Weights of a small mixture-of-experts language model, trained from scratch on English Wikipedia.
Size: 11 layers, width 128.
Experts: 16 experts in each of 11 layers, 32 SwiGLU neurons an expert, 4 picks a token, a sigmoid router.
Training: a variant of Adam for the experts, 756M tokens, 5771 steps.
Below are experts of layer 3 (counted from 0) of a mixture-of-experts language model. Rows are named router (the router's row for the expert), gate (a neuron's input weights, with its number), up (a neuron's input weights, with its number), down (a neuron's output weights, with its number) and show model dimensions 0-127. Each number is 128 + 32 x the weight over its row's rms, rounded and kept within 0 to 255. Numbers have three digits each.
Before each expert's rows: "raises" lists some tokens whose logits its average output raises strongly, later layers aside. This comes from a sample of Wikipedia text that the model never trained on.

# expert 3
raises: "-", "|", "Scientific", "St", "=", " |"
router:113138132166092146113110134105163177146213139170141161082166123152127122144121100068078120166159194128142148120214201138136173133152180130131095112127124126180162132171096123132154079110164138108100131144111153147158151174110098067156179115133115176124082107139171107086118149128159147132087173150165175091131134112079168159167157096125098107132106104114054091095101195142132126138181
gate3:106141124182058112108107133133124159115149074133119173149174119162155116144148150157115172126121151105153134165112123091104140065138163114105068155104096164158085121118087144110084106117096101167188148134118112152088134109066081042193085125079151160172094107166127121162132080163137117139122125098112133133151105129055082172134095058146121163061145133174095112187129158107150134139184
up3:165141135166172117104156089110080168133051121108119092171106101128061090096178143102109124170082101150139140177090115181121091108154138112172118168102164116131134135133150115074115170154123100120128140130099069137050141095183158141149166196150124095123126181141104131144139128073114100156115164130106132153133068084109135112143180141031164134138174165162121139155158094089184122094123
down3:101150125110042111152104167111097173122102103138148138131126144110137061152168125133142194174120140110115132110098127137138173116141145093074093166110156171078128110092129143132070107131144099127128112022140151153038186149086090090187189119098104115196115151121101114181116138165068120111176059170130100081136085127109109128114132110134136148122129143130075156158157128112108093126136
gate4:071052123103105127197172129066092099124125097151150149201141132096093154167103159153137152146137158078150123125079102125150096080166154105139139171140076119065108134115107123183168133130128121136134132121095134124092141195109131125160152101100140089183143120114122119086228094164097118087114099136136151130064142140165108157123130113090226134128114088104079158150117105087111080125147
up4:135190113109120129109135148057149144160112122108110187157103107109143079065178128146190119177158124077147093160125134095102156133096113157126176120111102121136104136132131137116142127147160137121162099103203051093171080138066107120127093115175114093138189144146130109166117132176107156118129154094074091121070155201096117115112102142170091141091103146108149131109109127147110213165204
down4:117140151084090126142141127140169145129184091163110138112161112111172137158136127135131227150093164170074126123141190126174097156136169108187099200168166139129142138145114164149117154077073114135117177095086203133098191177160162147132130115107105170167128129106133070094097141146087168143138101134149083120110100099105119091152084163112150144099105089077085099124177185108108094140100

# expert 9
raises: "ful", " others", "DS", "ever"
router:169092080124120179134101098135094102159171166140173183089115131112111098162061102169164133112076114185098139111154084136099122161116093143141177119119080123093108142124130167140085138067166124121136092122049073095094137141113139144156131116111151055092149113109085127179161152121206195142094099115097098135164189097116126181192145112088140145098133146162146133114133151106099158080111
gate3:118151093134088185118117147124096073127157120153132128093089142146115119133073123191181188124121085121103118157075176105147157132177100135091153093127051087138062105142131133132135111110169150128181093069108112181082138116140127148109174135116151071120104183163096141177136156124163108135091066093069088182078150139120085200124160137100137183100153119116133126150159131121113162089083
up3:226111120123172125085102084128150116111163163151122136127100115135132104108166109112128138205183098118074135077135164152084133136087082162165180138105173098141129128178133180159141153103083131097081136134141109157149085120148171106102147094163082107144158166120143105147106187083162134122118169069140115085130097083174136095111167151137133095149064138109188200132093142126079138161085
down3:121135174137119095095098139156158120128157107138095121106112081141147155104166067144101095120102163106121073103184123136148130102095148095234155163120167133150147188082150130167125136155109097135064176196116125119144094093155131128174080185108167177169115047151119117088156156096095096060152157152043199136109096136125121117122148095152137115131086146118130125130104110157108119161126
gate4:121081109117157150143151097146123053135185154153072197135132128133167106126089130125145117080087124182110067115094063073140099106133106128126138134138113117117059122117103115139086118163098115103098135102121068204163128100147142134121136089204138069095102130133066139114136145082117134117089121120123112180107135124085125151153148110161098097131210187194060171150122140081135149108141
up4:104124120163142133093128136122158121129105166104159134137104165221084132125148136136146126059069143125170165116137188147087142130093196132171115157116155108140140149115149119069204077118121187148154091126133186150142075171130143089137177172144112168169136086130116088092108116119155149149111195115135110105142127125130098127088087148099114172097087128112184173054160146140151052151094
down4:148100151145196130132119139081152111150139165096099153121192149197162136110105138135174168132148101166103126096168083122175150112123160127157128110144172106089026116120116095110169148129172129175110151100118121165088176151097139089160095137209146131095084148125112116133111139115169116090133078147099135105108072201153146177185156137121162166110172149109122142084096182120119179175090

# expert 12
raises: "sson", "org", "ń", "hn", "ald"
router:159160139151104100188141136132167135097136123135118137173106111136177142092085080087174114176155103136120112166127159171198111142162129069186181105078134111144110121144141129115161095152148166143087186124117114160192123096096161098147160121102075164171098084136164099102173090122158108124156168168112144056092172147175119162150096128142153112146116132168179123111081177122147109202186
gate0:135071166158162113095165129185100149114118157120074064140103159058129160126115117069143113173141123143089138135113136138117073145123160126132160147127073107158096142108099072127157098124123115079170102128138171145113117128130131113176113140092080122128057142176156129127094071105102177147109087128100146154142134191148097195106072073070133145156142145071188096130116097205121123129068
up0:098079159141070111183104137107182079161138158113121128088170105126144089152122202191100118117121128079092196072105097104131144152160113129064101120143115128210163171150092150180071117096124080081110112113142112124110176170098098097143162153119141101168163142208132115140132169112140122093126141153063102114142115111153142170115127122104110142098163173114128179173084079112138135120154
down0:138104114173125125127117119124132113105120096069162179109088090144137147163139107094107218143090128170166134105149110085147108124153185171181165134106130156080141070129141122076184111150129088128112104129114189155159128105140155133128130134110145146174155152078018124097136142137121094123153111097165095101176138130055150216145086145160138154090097115104107173142135190075139143087115
gate1:108147138115127111129172077138122181112062182164094117145109114136128198079126081158075124136126074212101154077120078132147114128092108197142140176086124114077078099123115128117164089124089118086084139074098139111137089119168186146154180066135039109135155142151147112128075072116138156118145118163120110127128112116147114119169122131100101134168170105161117161102132166155177112095151
up1:100111091125110079155144150193140175084189107157180185145097115087159059106131127088082129123148076098172142081127167132153118148083078197065139131100120137150148081170130128110143088129092156125111117140161100132137091093086131121153080122098054189182060072136123090125117106141088109143148114118158131093155153074110097159121161082098139190149110106122105142132115132168129146102124
down1:140186070156070138140145072171148138149078108107151115107146138125066141157151137094140142154076122173191140109105111127083143174077107178159115163224141085096143164083188161147094132072100125148117129222136124121171163099138112146109116086142148107155109132137068110133144155148092141181083104130145156129093120157122166082090133156105093148097099121092159082129165120164125111088135

# expert 2
raises: "”", " UTC", "ST"
router:161115121148136169102142118163185082175110122062165142131091153141135111112130107072085117132081124115109124107154174189130158187125071160148099086121166128202165082140116084131153132126124132069120118112119137141187112118170152102125158133180136166108197160135113151136077153106192110098109098145166144133120108079130161091126110182120093135143165144165076113072145114150078108203194
gate0:141099120110129071134136138147143184204142127117121193183094132091091114184115109094143190150173121083128167081112163143092127161105103195094127103083140154087080132148107127114137171062074161135111178081143101123156108167115105106090108153129115102173136090120139092126094127163151191121103090097160098124159138116122075059126149134086158125194115169140128109099125147152062102114084
up0:178132165110145198142139098131066126159136157140146126161103119110115117121151117131205121110018117177087104105172170135105111106157148094146120083147092141091171157109176097070148110165166164118120113140169124180146093137073157179080164162200127176129131142130108089159125070118085107118114151154140175126088100184131125117157098106117119068179117084119156145110174137152143130136100
down0:088173137086116133103095104104158118167077119101100057127138154167186099114137069100126150137158160091117109186135142086072106121182115137135150155130156103139128128115077149103181099095141131105128104103151112183207123098164149139163172196159128090123101147185122162079131110169112022138124167101095089111118129143085151152141101084125159109130131094115128158113088184191146163128124
gate1:134153150136077209053145060120104147074110130124109114118147128144117163135120100135067161167156107181160149162109113134132133048187155140125099104128118121094148145114157163136126131167100079143097073088149160085070086056121086122118110097119125102081079095130142106142141123135143104151185148147094195190141112085127095145117084079143172123120161113157080106148169144085161131089121
up1:142161146057094088146078162135094130076148113132077111108074121087119131129141137185119169107190160157106123169091101114156091141113178119083173163151101154089123161118128151133103131175162179149131119122102073097067085131133124145107088148083073095162146113114187150110165100157080127168174148140122149115169079086110113175125139066166195131111111154111175132178120151121167123087080
down1:109170160068100155094124111154086148119122111124046120075141100090112128128107118156114154130157142121107109136099145140160131091143168112076118120118153073092186138098111157133128089169138193173114092020108125092062175108117141121113143124052146089090137115134131100156080131174151140127167079094168214151152079107128107130091135110140163127153124080119160165103159137151136145100066

# expert 1
raises: "In", "Be", "The", "On"
router:102124107076125137106059130118047095162123127167076125113151071160119151161154103156066105077084134082093120159123100168142143148162123109101135080140144111122131105101127085151148123061141105197103066156114124162106149114109085133066139119181185111144084093135138166139105133131143128110103157117181102070146133123175173145148198140103128128171163150104119110137084081199106125088081
gate11:111109154116194155096075144139097115153124157162046061131128167130106181171082037133154137078137132151106122129180116112139120157154157126123159126113119145084138063066125122140150090126162142144112187120125118141104115114149136129152142129127077096135144125167126164132061099117183180115091118104103138162196099178172094138134124107085115117165132175177180110118112104216164105147105
up11:105125150156109087128090095192137142170139174083162075090171106140084133108141127154159106170120133076126169063151179100118203124182133179131120152116114099110163150092155086132123103094158125077144164121188130146200110096126078147142114115096158074134115129144123129099096120096126126087181133088145107159140164132113158185034145131110126115144162099101201170102128066130094150117127
down11:090131102107185153104108093135110103108161192172121077135163087146115133089169083127091121092112157120131160095152058149158115128118168139110112138129093159128130128124131216126157125186186128126145134129117136112057067163142120130136158136091132126104070119025123152190152123131125151134116124061049122114077104145136070110130093131088120124136127151164109163079131066171139137085095
gate12:033191169131114097151119135108143161105091137114095144173174131115150153133111130120133160137066143141188132188015108121132090097150134141121118152138118151081131185161097110067139123122102131139143116117109140135111107065112113120136088114096139121158091113078070145084162173137077130090104071093125101171120124140174048130103116130156164106122104170140173141140112156113208109128161
up12:146143187107143152109102120104136122198115126120174129093046105110142121125155155111107152137103126158105143106187193114150139217131145134136103139144144087156117109133128107160123132121140073097147128111187121168184202112149195137167139136113182099145168166154183120226124083094145133137134121124114175164138121122093217089086100125160091119133145126098064109130145133133171097125094
down12:135137113074162140116089157128085134134190115136135054098133098107100145145106165080138137150111156163095153092143114106126105136083094158129139124135113124137168132108147100162154115141148180146137111148106115154007125162203144161134167092130179060163137170116127160124065119131140104107121146108067106220114125102062096154140167159114136140084174165076141125130149091108137084172169

# expert 15
raises: " whom", "]", "agon"
router:092173100162153105128116142143104170117084094175125111176092152075131169079133062080104126089191140127118133124093123154095112145129099095157108110123091185139070086146070101099152098183126069113110099112153171158102086132092121130097138161124051148184103120118164073175083126131174135120174137152137108136160060145069076116131133155147136125124105104160181114115145146180157102111179
gate0:151067136159144121150176105107127107176110097124137133131143091125159150153141133129082090142121123134115116110095104127143132117119066123127117124133139135170189076086030144123148123106100219106102122114097092158148115129144102089163158147106170171147095144090047090128119204070162086083068105094207135152101134132103132084126091125154156105145115121173140149184114137162145075068107
up0:199142160083147125033139080117167131117142131103147108116096110078098129202143129088160109160145111135091111092126182109151132170134081166117121105131133098169158103119154148174131125102095183113086101116110125123204134137144156067126160150121095144139202164152107188147116094106197149084107147111150224104117112089137164111130119109086100150154144088102148129102132123111110106199103
down0:147136118102124127152127113116145121132061142143148142105151142114139077141193119050088110178074137093092162085152143114146207137124175123158119169127127127160162181151168067112144103125133121136123174156096162129115085092174140174091101117138106123076153166097135115126157174112107149090166133129147097200135104092123171153172138153177058149163140193074093114110141106110105116160041
gate1:119141103157163127086108105167177108147122168140103108147162110204109160091144108098177166086168138123164117151112117118089140158157154096135104165139154066160120133073120090113137143126154115103191114115130087087129138150173106129164067140122134180170078208097119122154142148185119125098124097166150138205128161148088098086122091143094120139128102211068199126143154101146090174145162
up1:119076084076098212119177112111117102123136127088060091150131138164149185153119169150146083129147133158151063080112129108131165109148124132144115144131151151141158101100129145091088113139161204107118129154129082148132110156170211049114104158115142156054149171131121135110113164096096139093160141062112160134135161201083155188117157146128129111114158167102188103110096132130117124093112
down1:103094150178114075147112174069142125125174180151163136106155159140127150118143119084113109133172097121126151170146150105101149150156122149103172087107115074107130138035130116100160093145134124148177113153115130166156150174153147168169141117114158104092079135167168122106138156100177141176154101065167090037068136172067134146172126078110145139112067182151118144116092132161180149142109

# expert 5
raises: " Succeeded", "weight", "place", "where", "hes", "shire"
router:182192185113145162127155110128155115095139086133158124087138141131176053120143106117091108182124116104143150131202186166126202153132118117118119095150200161153190136179199149120148181125092133117115159177153099110137133123134140113117193146184140117112178142074181127119163148125153076147145150151152161069126129103147169117140144179131123120148163144175135116113162135106110091163198
gate3:114085180131178109165129086144161137177051108103126103158093077141098135068105138120145172135129161186178103103141105175121107145132148124180144123115113158159085166139097082152094089123128140123197185118119120181119129162204125143186163098119133141153099098163091086172147114112142134123104117105127060207158142097137166118157136137103151137157068155134101193110091078113118128178124
up3:135153163158071154154112150137129171086172079175076129131098078156089175106110136106095131151170121165155167168136123103074117115161156084156161133162152167095042135159121142091084121193132117159133116135150148105085146137158074075094106165105150128101111118135170102128189127193086131135144104127091108147144102151147108186146085088191210125112141160119126178176145145087146128100116
down3:158175134157091081154126154120123131117142162175144118161168121139121144118215141156104172097154161117121107095194137098151107149055180136157059159140089147071099162089133145147104162170178115154134159195092119071120154118116091062130093137156135125105116089131127110142163079166117062124084165096098108163126067127127145085151118131104136111092136128058140162177154109135088113184136
gate4:070097173123132139128106125112113162123119093165184156116125125118105126158106159115094135171143161142130178156082112051135146158080066144128109120077076119190109086113079126116085116057154098119116139096146135215092121183155106147151116107127114123176124128112128091163123119144180120114113084089088120182095166130095105161146113119130096185065154114103119220151109086150127096087174
up4:108092116151130100105161174157147112138137159148156078154091128094155077123132153086113087085087130114181058100127150147144119150081124139119171117151129086140158124127138143135114160095087122070121147142109100129117144124195115141108148116158107188134068133098165148064096222143116101103165102110101098131142216139198163092139136078105077146153158057121130176110112062113174100136145
down4:210111146162129129103129144127122129156078107111099124121119108144114092140123138122139060080055112106136099113147097166098169180120204135097112118165127177155188167082148108213169140152037088068140177153097116096073135153114156110112106139124109131105097119162091142156130086104115138142088160126110136101072182119155102114116116076120159062110125154147159132109105167161148078103144